python train.py --num_hidden_layers=8 --d_expert=1088 --vocab_size=16384 --norm="rmsnorm"
Below are experts of layer 4 (counted from 0) of a mixture-of-experts language model. Rows are named router (the router's row for the expert), up (a neuron's input weights, with its number) and show model dimensions 512-639. Each number is 500 + 25 x the weight over its row's rms, rounded and kept within 0 to 999. Numbers have three digits each.
Before each expert's rows: "gets" lists some tokens that make up at least twice as much of what it gets as of all text. This comes from a sample of Wikipedia text that the model never trained on. Tokens count by the router's weight.

# expert 3
gets: "the ", "a ", "of ", "'", "The ", "s "
router:499531528469543514517472452472491498534503508519471543483564496536478471482475536480477488503522496487503477501506523504482459504457500450527494510483476466508482492448480462501513568535496508480500546521533523527532487507576536461496503506489522522495458530512498508502489521481481503533500484508492535497485469483461524489520506527549468481508516497486512520510509524562506533472456
up0:506457494500504518453468493491509507498504531452513483519519539490544498528496487482519484512488517517498487460494508432464488529479487420545512478509477488471457479484469489501517504525524527525470515499520500490508472493508513497497473536516490474520496477474465525469495490520476464431504547511538529533481528502468489516482530539523525477487513471502462494499483485506498487540491
up1:460532538508503479520469505530495511500483494493477499477500534475515505466496501561565487496504502515496484540507510491542505525474524490526506494548501439484538523500509489521488534500508479510495486494490473491515474505508507476483484484514483515540468507466489544484485498489473481568539543463512512491487491454524477527473502493504524467491465465537519495510520439484485494480485
up2:536467510519540478488521505476489488546504484483485521536467503497507476508497502483518481495520507507537488494492512457517525514514508544510489533497512513558510500467477502524565465502473505522491502513494505487535472479556447510508523524479487495489457513484525457486495438441494471472482465525508478507525479498554471518535514502482546512483519479512479495534498495539542461483485
up3:522555513506528506470512516518510482501533513534451509487487512520478474519515506520489518484521461527516524494521500474515460487538497485499499542475521514528479441506523482519503490545521532520486460482481448508481516450541473521482541496481516500492462504501519498500486463509550505472499550505507490502482455496520502490484493469531494463503500509498488439507508499510527519497501
up4:516516497531543500451524490535564498491478498475462506480504477528450530558467499497478502479463474517505508525500517474507512494485504499502517509519540523482520511463536580513483494490471499510488449498524516524505523498506494514501495497479473503543503504556543472447502508505503481525512527508532521505501463504512513522499531525512479531432487439519506488485488506481527557505497
up5:527511497469521474476495483515506462517487520481500493520470480493494490487471472431497522492481546505479481485503482521528511514468524496500497464470486545474511521518495512473515531536457514530539491520489485458501517480495524483492500525460515512500540479495496514463471485523494481475490498550512488500507513491470497494506474516464492534479502516478474460510466494504541515487484
up6:509460536542505492513458455510537505490503474505481499497498528479518505509500466535485481512513478433483487531542498516500470491492513495434513490504502501442516499509500519472484489510512487490454506520473556507501532513512493482538512504491518485484490548521485511495515499458552515515489525496457472535458459479527499466512526489487494472489504482511436492503510517535497485511564
up7:496491467527484529452490470482487501508476514519521523541444485533552486468530483488451530493496481483498525513491464491475516511502523507510502493515527456511443433509487564510501452525494505487542534494484506443472502490480472479488498478495475469526489507520473499483470529522480522464501519488463521514481512504466467451474433524503462463507495509481481473532465499502535489533525
up8:480539521508515506450467496517466509428516505522521512547472495521483516536466493480518523510523444464540486509542527515489490523483479474546515552550462522489524496476479489514482516530528501477461488532510481489484498532510517470520501506447541502453476450478534465523467515503491497539509476511556471515498504509534456494534505467468453482518472477502474483472508509495524526510447
up9:466548520487462464525481482495506450490479501505513524461541515510521482486486524526445498533539487522473496455469510487514499522479531541474473455504466524504521538438527510464514531558516502484501524535501489545500513534503484546490529477504493471480438478500503487502509484476496504467507501520510488486484516470519520470493531526472506537473458522505487461476523544503514536500544
up10:487475485481457500479529508423513513534498498512463507478538512483490457514501502534502463469502489510553527541536446485521485471523538511481517479504529472519500552491532527499509515544496514470483555446473498497476581486526473505483518511500524543526483527510523535464472467478488457503513508523519482496477469490461486509507449566486506451466481468498514522544514509520518498511485
up11:539518510515531516505487500464509493526481556496492505531531510482448502504505481481471530478498470537494496541525503516524509481468551492488524472518508531482491486510481484481488483510531509513490492487528429492512442491503445480519522513507506496528566465461511500514536476495488494506537484545497473487504487487498546475472529539469496490433549487465511509546466504481536539516502
up12:511494524520460555487454495520507495520511501486518477524512463460518526461523506475503500539504538489509480528451507495492500474528494513474490519489500517478503488513504518505483509507541511484506509522504483471533469511476551509510500468531480494507518501570498518491524512520495504497504498515512511540486511493497510529477489509553541453485504462483509491446487510499520487523501
up13:468520546476451508541487470510496501512526512496481506520526491484477544510483506513495494496435508526504516568514478455503447485500506498496465458449483526515516554542503476553551526508480499524521515503464463510508498526515525486487507508469440523542514550437539475518529536505490471550490527514470479498504495526482505518491490475490514473474473481487519563530516500500473547515456
up14:501491518483499510539495468516501486526558481474516489493492495495509510499498502521470524485507485481534492546511512487482492498465503513491488500500526466509523554463518468514560511513512518505502488495504489475499479486512502483513502514531528525492470451480526516506452522494523477512533475470474488520506513531469501487534487465491462513491491472513456489514516478492515537525481
up15:466511475478502450471521531511529494515508531515524493500528502467480511497523475529503499510486511533474490493506508522507524497548489554520470506527523479515485481520495497496463508521487506489469501492485518480489481489510475510499502465514505497511495479460482519502502439499542517522531509475460522488469476431501550520495531460505498516457513560487497514527507509537521514494533
up16:514486543487510500510476456490490473515540497522466492536539504488526471488503556491463521437505465573459480500482511501513489529546553531491516507481557466534499506540526498506521536544502509488515528490513479518483537463480516503551491510503483480537489483482523508520461496495480514456523469515502517494464461473531496474503488468488468467508468506479506515488524502536535468523507
up17:438528498498482494505487475522510500464462505529525519478496492508433538520481487516508480476501528496471486506510500493503497528528452491523515518481518491501504453446511477512473489468490505495496489485506437473498442505547457477472438511497484489521478484556533524498490538529476522542509489492469504559477527514527519543518485485485505534503524477540510520494476487500463523516440
up18:491502434506468531504468486491478529489439516530505527523516523487516485464546516490486518494492496447462551491526531487560468515516504521479477480515549486532503513480515540493512528517482507534510491481531481529563477494463512477507516512516545561501514489528497488482491497504504499491521530491504494435538492518495526514489520494521513491473475501466508513497500501472530500491511
up19:520495479461478496497520522515527462477499493461496491506538526474484513476523496510491542474490452517516510496486508528521455485481503494475460491474488471517481523519477504490516472510499504471484503511501505512491506505500451503487473442477524484480519501522472531522498469442498540543538492561475489499528483486518499486479515469513454542463494514505500507508449487539537484508511
up20:511483501458506529488495526535507475493515492539507492481473481519480487479487471466504470484484488477509543464521519504484496490542478486482515478540518509473499560537540518510485544460507478526535507490455502518489523468487483477551521462501483520483525495520468480499499474494471536504515502504461517535545495464541491474503478511491515525479475510507489502485483524469546466485490
up21:544498544506498503500542550504503549472520548540485474460480513496465441491548482489505504510492484509519460486499477522501484501498470500479466531488524530496513545511511442498472478521480476517535514497450518482474528506510448497499522428516505487486459500497479526482512480463519487485463516475492523480513535528447491511495442462529441452541490542517482459469522524513491545473480
up22:510558511513452472465483505563498514462513481525504493460539538490485496534515497485472487496511460549486544478526508464486473471461494521498510472524539487471521494476513505510489528567482479476473496497541476489452503495501490465486454499495516510528499508499547530522512502543517497472517533516522522489548519574527458510508532489531482493500496546530477501492523505491526523548483
up23:483464490463498494546494492490480507523515491492473476476522438529488476431526512522559492525502589529482499527515537462527511486504550489485519463508515510465454471486514546484482491526556513540489511464519464498475503506498538518481504505472469500465526534490489515518497494466448494509507507516530495503478521534519518467481510466554508521492514510511480496504466477458469505498487
up24:505541498518482501488472504465481475492547477520486473488486521489490514461506502571524533510498502567482535507505531484478499501486525474516536510510492483508477481488469496491478493493534507496516567520479479537491514491553500478519498510483553511477538463491479545460473517532547486493514505533505533509481503494446500506533517504481503489498523480501494494534478502491476548460504
up25:457507512509482502519472475499480468511511500455478529506559469495473474519515553523481493504522464529517492525476536521507481505469516459533499484472502459515535474506471476507508473455514450506510492490529505484462484512531489535457497492450441492510505504500456487486495542514516511483459494548496516486482519510530577538509511484473515477510477488528465533533491455511510531521524
up26:508527487437467512531545514486511527538512473501514523500455481499462520475538541518473485492529478474533565502496542505485485529491514452495500526491493485507539503474480540497459505513529466496536482543506512531520475533520527453511516489515516498544483490442480485510547492478525505526494523488514447513526485471501467481484491519470510522471496502519510529514530514529498493572507
up27:493537471502511491548462480507485519491499535489470515470492470537505483514539536507509520446487470505471508491537527548450478509487531516500496512513507522490494527519534515488487484482524469460467490492510531489501470511553495483469509507503480482494545513494527486467489498551488490476481525511492514525485482458473481544498481465497527486498514497508483486474536469508494503531520
up28:471522495498507492493494522554471506500526480538447458542505528533498463532481513506487536484498513515488489506460533531483492466525504476451523521507495506539487541514539513483569481518518480522503524519501493513478483520546517476519482514501515507505488474514478521438536539495490468523529526546494542426509532468534480497477471424486445468508554480517504506517478456505540517482513
up29:503502506437525484507488501508511470513505508503511460451500512486486523506502527517523552516466516493510532513514488484531459544485532514508504470469483498432494522450508507478528489496490511536500476517481473483503517453488506522499498479506522456553505513535516498522499520487469510528497526498498530463488545471510518495513516507493539517480534524517505530524476537505466485512534
up30:482556452463507519513494492569502515490475503514534519513553470510467491479514475480540536521522495495496458489535510500507502497483493513474504509548472486471515554498475528476503553508508456505502522492523503467481495521528452533448466556459505465518498468549568520524512457509507492482541496503515562530487524475524508495532468497503516550510510487469540505519489488562521527499477
up31:517495506541486500490484454500505518517460470527458484478519546507446483515531522482486508468477516521500512497478513524497452497491530475537511511514559451472518518500486503463509486495469518489476473507488473520504452516490525477492439542470481508520527515460463512517513502454515464472511522544518515493538459449510492498550476505494486506510523528529478460512520529512505455514515
up32:513457535518498472461525516535497472508509493533502471489520488499477463513507514500520506492544505503505469504546471448473512509518529496455511499485464482504469505528506482516542512540489516479510546521485518461521476471497454507541504493492497500481522478507482480506525519476486477524507478475502464481507547504455501467486465490485475489452480484478521498528477500503444505496508
up33:539515482471514527514480475517499519494518510515476518481496521457461524543530509486491466497500477556504474516488487501509485499450493531512500466510515492543507493460514506497563522553511475493483578510470490514510508535526537486490477494468499546503475492521472501500520473519503497511497504522487508526497485525503535513501455486536493485490471475530499505528499472508500519510488
up34:487469520460538458525504505501497509484505550518491531513491479502452533507485521512492519463491480510489548512512527496483544522494455496488493506521459461525495478489483512494540490507536547513484444533506525510528528504514504531526505469509508511473519448501504472502483462523459528499538460499455508512520464566454463565549514503480521504514503473475525506477480507513486501479526
up35:504495433487508511529468489487483504478475452498480458545469534510473539535501521484524501503493469517541486510534489507456473482476508540497532496534507475544426536494489487458535518476485479494551502549495517475454448524544494486519455473521489503490517531456512496492498496497511495533478516492552526492507541482511514509531543467521509481503491519492520476492529524500492544486449
up36:521482462441517498503483462461506527478515487501521487533505513478480478506543504511492472514494487478475509549496468504503486503488485531445518494498489493472486470566489523508491551491489522487489516476518498496500479536487521475501534548502541497482540461505451475506511504510525507495490484498498533471478493483456452536532498519501524504475515512543530514452517479512462511522530
up37:487517462487499537513487525510511485518481500522530441504539526508492517465470508512497500493507479475477530509508557504548595488490495444491519476547497511492482535471524481482533471498521513498495526493554509499532573517507533501495491506546514509502503514497506540524529455503523489486525529523481497561462472545488485501490503536497508524541458505470515496500527497509469552509448
up38:509497499505470543500486501449479535520498529511494453528516477538512515521491531514482502505505492500470513504509515505512479523507459463493534455456519503430504467528527480478495502489499482491486496457551546472469546445500527554508519538497497493485453496474450547545500507536436495489496532462484527456518473510490523457509519521505507497559469495518471531526487500501470493507469
up39:497470483499532467504464465551495559504523485498539506534494484501510475524516515548562522462487522486498493499439538535474554501455477499502454497510507512500512481521499498507466511532472513544533515508489500469519477540525482494532464538508528526515479465506523508504465489444501510459479497506527519525492498449485487480535468493465432540490460557485528469530535483498504492516504
up40:523521492438520445502479463463463487533531526554502551488495505495540543534485528517512505448465508496539512511514502540491528496473493480457525464533503485475504482465522452561511474539533508512445485488488531494501474491515455508483539539478499514486514492507505522511493507544494522529507539527503498441532479497529521502505536486475509528491522487494475507474472481505500453501466
up41:520495488539500502508456538513551488520445498494505504519516502546511507474496477469507480467558484498472522496500474494478527518505561483533500539503536517527505475478504503477553481506500525489515502491504518508518477560515520486518515503499484514510491492504501505495513495510505475500473514514497510533529479517508502476485474455517500531503511498496517510459492466499510505506464
up42:498512503510534511468515485513474536515516510487481547525483520534467487498510506491465537485508517537520508528571547534516513493450507535490511468483467502512472487476500481556501444526521511520539528494498469520490520479527468505492509470508485500504515527470441504495485476475465495489501484497435505481491528509532498492481475469511484467467520476497526538486553523529518487485555
up43:438533524527520501526503508460458504528513489521498478575473500554530484482497500462552480499457507500524494501492500468485509486523419516473555497494453518502493465512492432432531522480515499475506543552489551506536514512530466528512479452490501539492543521524506516460522485494516483527474534523471483538516512495497504549475479509499508500471487481481470500505463531525499481500491
up44:483507472535492500484495489490545468495479523498492501433527503448507489501525500538465467495460502468461528509529456490488497444519522530544528482542513492482464481526523501467552504488558517520487499486492525515502509508458482481528516507519493470508458473468490536544548510503545518493505507533512502471559504489483511513535492479504457496449491472483527498523510497537549480482504
up45:533468529477495510513498492497515500530525478483469533478507533485464500513508477519525438516521517530532497445493475486533513505477475456497473506485504500514467469480494481480505496511490510487527529401498484505502520462525487473452516495547540498500516466511433507519495505526523504478493476508560497495479482483501492498481465490506474479529528489511499512455508518468501533526495
up46:498485500534485543513496502516495491499509478508520479512516492477536496464495501481480505527502517484480542505461504485489524523468533501475456510504488507533494477528505461488518520486488521520544554489513493506520429551496542489500545544516523505521564492527526485510466470554521498500484465490501532440511538500564469479508531485496484485485481500496480464477535471511490467477511
up47:498518523486495464496497469538498469531496492502504489510497518535453508486463523521462522517454540469502483523473493504516492480509476501493517416488475527508518472427490448450446528543493490514518523522498489520475480459519522453519546499530510501487476490496525496491468458470483490505517550490511497479507508483501523474513488506513475556518504513467483487516564510454502498497523
up48:491544481480470509510475508438492524458477460506533473483465502517522489522496454492453479494497477497483499505458477522524470479493482524511488499555510507540543524457510523461503490488476479493523506484497524579508523495484481500498550506463523507541550470495519513499485489501479490496488508505531522492530476480506502528522508498503495520472527502546521473533515469507495499517511
up49:471469486505502505456523506520495512474531455452503496514526508478504469487480470540494496522498499506508495506501452537497543495470462483516465509510501499481497492514503519493505523502468476536453480485542519515558508515528507534491522550521491516490507517484463522487567484499508528522517542511498471512490473486542497520492475515507472493505519496514513477531493500488514482475539
up50:480469498536512575515516476496486489542494506493469447506503486529481491533505497521532510498520493522507472504521453492511476493489489501512554492485490501523507490466480499449495503519466499482516481524539487503502493515492489489516502488504515522496505496547501484478488468490545473530502532490490497558518493489491501481484487514504471501519481494535509482472450507510499539477532
up51:514479460531487522521521487521511469524496520501510474543514484502503510505500488520496507518533478524508496502514483509518525528459503444504480471528575533504526523502435482503515488497497509472482519484501509483499449496506458518491510524475557488558504475468481486519483514505487508504488504530496490483526525527522530505566508483505493510499506477542517540552473507507485432499431
up52:534511543487517499517507528509508481501490487527508448488496495503490521503517485511514486478489503497494486469545517480505515527489495507525463485492518544502530479516476503528476508545510521532529431491484514496483511473510502467507532447554490487489432485469502549480500501499450529489511488545517485524518463506537496495532517497506511486489463500487495514468505480541502498493469
up53:543466488537492501475505496506471510471506558496492508511528514539490490500508510503501441486539503516504515538499508486472492486506503484537495503514513508495490482493479545500518527531515464510483478498450485497507534526513478483490509465510544482484442509471548460494513507473462499520538494517454488529472501503488509515550511488494544515477463496496468504527521477501491445540519
up54:516533534459478537469552524514526520511515499516503496537498465520507483509529521508461533471491521455525509512502496458538509460506481539471454485543502502497569448485532504496499474521427495488468516545485465485490489530517511499520513486481477513511444436507453454487486485489472429510481443496485481496501440579467463534533476501468491468490519531493524504491517484500510537484490
up55:488512462521515499529478449515524504518515485530526485496473505523520480543485505472528509504459490506518531523502520515509501467533519507497502504520502482506503487445521524518515446512495454528497482520543487489504517496512500496508507473480497493468485463504481467480523513487520491505514477507494494511500470477518451448472545546483521507504473499542499469508517524510499503476512
up56:468520478491470541519505466487495462537512483504471470500508500496530521481481482467498498493510465507505518513511483526440484520482517498503540503499523544488490521499463474555520484476469494488511486480500488453486473496535518484459445499481492502492504511488479504539502460500506508470500494503481473497478525503473550533497450491528472487489546505528513526506479471465531517518498
up57:481515501504502468462476528556504514507507518504536485476567478492484468507502534453499498494461443499500495479483477523532505491490467524468540490445454496490516509505549517487492478529493464522541512531494500504465499514555490496535505488495484532497509522521494518481512538517475526496532465528475503519506514495491500495525480501533485497518484482471469545498523508549486526501523
up58:548481503483500527474522507518505477492498521584500500511499490512514492492500505449516550516522512509491546488513485498479532510513546459526500560514489517472497474515500458529473515477490495517500497539455529484533512468522501514522482524477511507474527502477511481528425477500465461530518519507517515458521518530464535461520506490532459508473534479491524518491538484520492515503453
up59:442512524545467478479488494451494454579496466532560518483468490486475468501486516496495521465492497524505520515491460520504474453465498503506512512493499504478516530484546501537495485488485515504510528532511482546498512510488475438506508459507568525473547494481506496491530537494520524536478475493480509525471519503464492512473536504508498517475511522537496507493530511485467514479516
up60:497438503512457526502505527464509517526532489521464486478496508484450459504492485506517454503474539527537481513487491521562519508562544493513492505485498486531570557502489499498448521498512522505550500516468531518507481491504496520553453465496503511485500480468490503504486483523515545428471522461508474510477516506523491510506519508499488523492482521533513515452522512531470506503460
up61:495513537505493521502509476503444534507491503487500489501500504541529524477519488514557512501489515518493459499491507509477481494514479533492453514511518491463486544488462465509480520469501472511503495499499519499539533481507521516491508516466496467509499537468524515540513514439485500494525471505515534491513453487528555538513508439502480491438460497543480544498465479494478478497491
up62:476507522466462430530505508505507498509553504513477499504537485492496490531501481505486493527486542513478511513543527486513516493491475543481477476504524502523537526535515498491602508471478524479514525479510504503491547530472492473514498522537500495467442515486510523481526476510489480483513527510487498557528525514499511506547535480490523442502521469472515493513449498512508483551506
up63:517493454521490504545505506498512499517529525470472520536525533462500507524477500514499504485500515521484528504534509491501517536508458487509536548489481529462500518468518510527507518492490543497443503515455526458509510513511488490528498486514507481534519498503510464495482504525482519492517499465501514530446484544492479497509516529512519533456470500470493491526483496525567495493514
up64:488443545527500534488511488511495497486513457523537523534536450523530502528498495505509505509491511575530504513490497476515492529493522540491419498511507524540523536528467527492529492496500529525534501510502496488511505501484481451467526494500526525514527509488542478511522464513512505512501445513484457547493509471495544490571497479510513491505494547500451473486489513489505483514542
up65:503498534501494466451495494509529488516465477517466484530492492505487460522519540511543556479477476491489503517507496512501474500489531505537476492530496478484527495475495529549457478473478510496451504514506508509523527513539466521486468469463483512486464481509520530512431474515541498507479539511455503507507493472444466468496482511503451489504444509498545512447491484525496527509532
up66:454479516486470517496513460539455516530536458528494480491487525461500488474503508481488463471492505510524478480553495468519489472517488511484439465485459503502499458503482524510513508500508496510488466476519510521499458448443498508441513516513494499496493514497514527480510501573524489462513527498476487507473495516543530517531490480525487500491516483477474504510558505512458516521483
up67:524466466546487493524465498456511500484479510528485498482489509500476517493491528529489507503474486457453499496514483517481526500486472509480526492486503525512537482427507507466520481524463505529516512526471553470509486505538467472490513521527507459521493469509495476498428523517550483541454500512546490475511499501477504507534469505512506500524500488536477490523556476526462510487525
up68:523497489511489473523473496515502475498511493481534497526525518492497542465507473543520536508507452447472509498488524503471480495506484512562486528459485476515500457461494526526459497546446503528460516537472513498513506467524494476488463541556487525501481484490489502517514496523447551544517545493489483490502489538510462497511479509473469517514514503508532524535495487476533480489522
up69:460463488518512456483520535491499489494498535563462494503499497477521513500480526492517458459501505552547524495503487541485501460495498471471488533529515519453489511503496473537535521516444508550502472528516494476516480503502508529521515529467489496490477525508497520471452505504491514498463488491528526515483504466522524518490496494485520483482488517514493503474501519485480494497484
up70:509498485476497465486445514500496483503489494507493468509538484462506461518490508527505491494484473500520492513535528487478509469455513518508510492470511524510447498491524436519486460474501475497501521475473530505503471492501541463518502481517498448533537510500518516451500488504515495518473542485534504466502518475491469432491523524520465488470463456526491500487479469545466542494522
up71:550497530457513489482511520528488476481532483478500505467510553472447462565459481491505463493504505511470530487512476482508486485511498543532493512529489521489476494503512518486509538545476463533485478495541528503463498510544494481538513528497473507422558500493520532478504527550521510478480498478504531503507490464479509456513579495523474520486512496478523528469547464473507471514498
up72:486565437562477494507486541498544522513499534486527506462463456487484475509544512527471527482477477507502495498523532556472448523505481512455475512442462502498474532475513499549497512504491472486495465553496491515501505475499511513477497488496486509448531483501519508460507501470496471459514504511483488507517519526507525505503447499528492533479510494484472473517488509523486490522458
up73:501575512509447498484528484527531529497510498511498454499546470527501482531477509502501485497515521515510501528493499483523529501511516511496499454528516488476468490505469503478505460494480503507510487538494484473490507504515519516549524479463518518495515475484458522502480452466505532505506469526522463496479515510477497518451512500490477507488512494482494503554503523501486536535517
up74:454460521450541532475493483467563512480493484492526516498521487507514533489482515463544505523516513495523495477538478523516526492512494502499498472535501511514510506502474496503509504489512468516482519512501507498458494486550521501518515495528470510522443491499450492441537517470459465480500508511502491512539469514472526517519473503479529533509506544497506471484491519507512555532515
up75:516526511530535478495498488531523535478487505469539501506489487505463515496496507514514472479499481524554525484485504493497502466504461489502503497527515478495474502487466542522506532491490483510457459455494475480531526507504468554509508486526489520436528476474518494506506509475479487493481510464558488472548479480502532455480483509484520495466485504494488462537443501531512477481497
up76:518464488483456469486518516524482470485478441481512523490501498519504509516513469481514481488538509521516478465500498509535461543509500487537475479498508487486486464449519506508504470540496489497466524473478502490478534544509550452515505475490540496483481499528451536507487487479509480507465496502474559528475482486570503477494503523517489539480560505480436511534508512526510449499490
up77:441509462540505538545520497526516516538489533471501515519523512485501519478501482524479480478484515489516506487532522492468502464492488563481488431502479436505505522492516474500481507521452468465494480491510463534530489467456483465497499477531508486530505473505467507511496459489539488500486488492515489519510465493505530470541502516495497539511493467504527493500494474490465583545500
up78:478526502509513476495505467485523498478488529557484495513525522544466470539521515497499484474510508534548515535509475493504493503484498496513432512484492510519521503458506487462523462537503523535499498455528488533438520482484458481501480498518536538510518499471477467488492517449563542526497490523526459484497491496457463503454474471486517458475529491435484489486483506511498525500453
up79:510515496494487513458505537551485470500514508531490496526474474480484482451521489502524536520515471503516535511529523490485476516446518504472491534475502508484478571537461510526506464474527529554500511516455511448479539458473491526477510505498473502480487483511531507523440504474554486477477507532444494504505520477496504503489453497457505488503493501521515492462528478531498517550505
up80:479528509494513484534461465451490493503476522486546590500502486514526489515515486501495538477530486491549508492508516474453519476486451494485466495526530485513491510522528514498500497524534439472494512471533492481460461509484506466502499512461491515501514512490458520496507477494494504469518466529523495467513445514545474483479531498479520456528540502502517498513495557498496442564490
up81:451450500542465512510532478511518465537480529474503520553507511512507451472536512539508497495470545507494487506508520502451515526496521511515535506498473496490461466478496492480498526478530517519480521479513502516505512535512488526515472489520520456522522527498514499476533535536514493520512568465485478476534493558516466457494492506532515518508500511526538520520491546510497503546478
up82:499478487515534443533517471549533470466470506527487453557509507526483491494472510476481513506510481470512470545454499497500478492492527521519505541481505508526530514509519536507480512498526484539484494520505513509500515455467524519509530487545474485556490494489476517487489458467483518459540499496484520510490497496459534517466469493471504466512490529541430471490473532505468486531528
up83:495514513477507471527474524504507547514447516531535462497535465520528491514521509565502493490530501487483523502518497526473534524471484539525545475498529540500533558507458505520515524501527458507481490471511467465496536479486472472519495496565477517502505460489526516488538467492500486462515535553466486466498501489526503502518522495508527523550478533445494485462491467474495514526511
up84:532509520485475457475486497535498480527506551547477519528498464514493470490488515547533496484518486507490479484518509478490535508492452496493487503529485501525516482491512478491478481514515483496528484528489472491488499479481468482503509533513481505505491491480489486564472481509495474478466481530501463487463491445519457470484526504507485529476490479493526523546481517518497497556501
up85:489500466503502515530501481506486512517483474499461506498535515488577474477522486530564531507519501506472501491500472487506527480478523511476486485536516449462517512457472492519498490483557491505479496511467491499506501475472497509449484479511470466519481452550462505514484517529488455529476462473457521490502528555452538471493517478514496542544508515517469496496498488473510508533433
up86:468503491514515518504499561521465495557553489514478525549519525500474530475504515530474521528478514472507476510506490501501488517483499520513520451469499484512523526515492456465478494532502514528473519464508504513534478499503487458441493527517516511508472532497504518466501486482525460502529475527485477521506506494477487536527563532511506524514531484511476480508508490496473508518502
up87:544478454537512529482517469510488497479527547491477507500500495503510487541504503520503494477509535470488492498513534494506474504544543425489479513515516457477523470509488474540521504536502466508516487491516484477527499485519506468516510522439515501503522489516497511476524522530488519519522493546482475505497516492487508508467484523516526498496480483494492510533524518522498479464531
up88:503494454507507529595493505499525467505509482489510483493547522465508525477511466513490470457527488509485465492547483526496493526527554520455506484485524490531467506531503500478473506516495500495501539548518499522528530464478485473479489499497500555509480536472516495468524522493537506544490506501510479524508486502495497523523532477495467502490553478504468469500490508554526507525518
up89:494521491478523484507497504517513451508485516516479483541506472475488489523467485491537527492511538514526495526505457518495469539481478503492503479511506475462508493494505527530451482466503485466484483531523570477560506510510525442518488530488506443522499498522500470495530503511478543488512488495501502498502463482515560513490498535468520434502581465494488499506487504487496544467544
up90:545511516512520508521503551488503502556497544519502504532540494507465531491517481474507526523496505502527533432529491499500487476520475505450545486498516522509510488491460491517488545466525499537485519467517494500510492489495512484583488512496498540488478494503439502541510488454482501504512523498516542494486522493487508509518496557507507524506460522477482512485521475488540511523471
up91:502506490461513542502469476478522483551440498450497522565477518479469488502506512578537479483476514534522517497504554465506516498509541482529516466455480510520506494448501500486499535539524480506501476520498499511497510529487492527520461503483528494487515537527510485523546506493520470519534478491488507504518487487557534546468513503483488499522559481499488510546503530509530506493515
up92:500466516495525483524497503478535494525465538476513493443500526498488519503536499448507531503499488539534462514477499526503505477515480494515497485486512504464516468502468490482505483521509494493484523526488493556540499500505482513505488513498487511487482493452525524511522546497471528512493452462462476505514510461485494518478475474472488432501488518505476494540473481475466492475546
up93:496513517530534476553440484471527515461525551531491537515543522495512491517500486495536520502511470509497447500520509472550512472493464477509567522497506503479504468511474479526504488456520502513454507458501485530483544497509488497527506484537555523477511534527499529511540516537527496571509513505491483512554491519508512501473502523443475508552533506535511459453479476454571497503474
up94:492493509476524475572511486509534507508484502512491467524519489478490475509525530540515460482525510515502492516497477467515478518473496461542465542462463496510490463484489513484474536494539490506525549535476490515469457555515503510523468516501479483493471489482489478565498503499548481450485518499514480511487487530522507514517517524481460517487486536489546448559495478458490491492510
up95:533500521509533540480528512469508499499521508533453543494491537492474494531444545490505452493511493501543463502494502539504475474483505513479491490467504481501463507492517506529507510514534523518486503547520512510519486579471441523458500472481510531525510517561502522458514501492529504500481479546472535453539483546530535452509522464484481475522535508507485495490481475482546491473526
up96:514482493513500524489505487509490490517473494516513485509510500485519517484510499511531490460485445472484489530511505481492486452506493529511462500475439468520513531483483501490567531490518496482479503464493518500527457506537495458454478497511508484547514509502515494448489458485491487491496524487493473523480470505494496491483497473462494526501491456454502467528497505529522495537514
up97:549469506503497494506509478484572499478494534513486503527515482500504503518514503533492529500431501478529508531546521467561517483489539471501521464488482509504515491467505501500499500499511452498485497496499515499516525496493496520504531534538552538479512518502538524565519518429528497473483502511461504527488511502491498482474507491521514489581511472474472527507536493504524498485501
up98:470504481473507506499466466446467517516468512453494483471512487501482458498513493567493488517498491561470550498501483514499527481540509483474545479477497494546544504491487462495491516460502533533492507490493493494531480505485501520536527548535486515491516516549455521478476506496481524521475477454535531485454505503521504482486535506471524499526524530515505533513486499479485495517542
up99:507510487498530478521486508474533518509506514538554484504439501527515447438491488490538501457476512481496496506527512459520523506475482534450515479519522501473499530465496488527515487521488525479482469467477477510493532495473511474502460492520517513507500549504520543510498495454457510477507485516501502476506538491506465498500468504473562517456478519482526459476505516489500474565440
up100:498488539449549499537445493508510492493520519528470508522505515513503475490478517506531536501495519488496474506509496528489490513516487496510485488551517441513489508572452513513476498499485527493471523525496506494487487502475502518512503519474509502513474468501533511491477530499511474507539538478513530527491507500501545514470525539491507481485510565508470513448454484503499494484481
up101:466517533527534470503468514552496513459520509470514502466536457551518511454523527447483497502528491506488521497494554519468508556464493499523501532512504496513511485494534519518473497551483475481536506478503500501509522515493532515519508516450465440554493466493547535506495500497503475491489498496488477514554476493477499539503458509477469483456511496486480519441516503493468510498458
up102:473499476460529517514496501492468507495489473526505527471515453542491474501490453535487519504513513553474524459546518479500506542519564499463562540530513474513469492512489452467500501533539551551548495503549486500510478486530496504528494488512493460515477491491486522466530498505489479493485500481505506496516495478537478510508523464510432527482502494511506549518528513498496488525508
up103:492540496542504528467488508522481505484511515514557502572502509490509533521472477488531510516504523479508508499494510514523481531517507489522500520484489484491488509495480453494525505507506517491488469529473548535500551465512489494483459530486485496521513494517482485546529497495489548525479483517493479558558492491484523534472552510541490533481540485509484494491509480519513510479490
up104:473479523475465510486548503504485487486463466483473498510537493515501473502505512516492492497483512484538520530521505455500527487474472513526483460483459502443580439521515490484523481496476490546489506442483543479503472470549555448513477484496517486479484544558470504515500491515510484471495512466489511522562495508523529503525473484479487472493528470492495468484487499467472517490496
up105:493522500457535487544554508508528498473449477474485490433533502514460507539503466493478530508506515465512551486527510496517488452467466518529513487467521479468524497444510512476470498521530491451495501494529501498528474500524547537495503533519503488538477488506513554476475477497458535522488452517511465511499473531461495486535463481502482505518470520498495459485506462494526493492509
up106:484508511474531497468576504467479486508478450456522551517478461513513543518549497541478501489549523497488510534457455494522509476514498520499520472518446499497510505498493524477525481490538527501478494509514539518498513514516496494518527478498522475468506522506524480535479517452489478542496511519505499511514514532437431503458492483501491489545543546503503501502483496449486500498486
up107:480525479495469512524483468494461483522506474555469486506510538477513488485443521496479536494482480505523479508551531509507477504559491443479504516496514497480486485474509506465503517547510509486515489511500498529523490493489471496495499532515557478545481487478540498516487458529505496518454454528487507509503505514519478464541486487526512490491535502552471478485471504482523461509533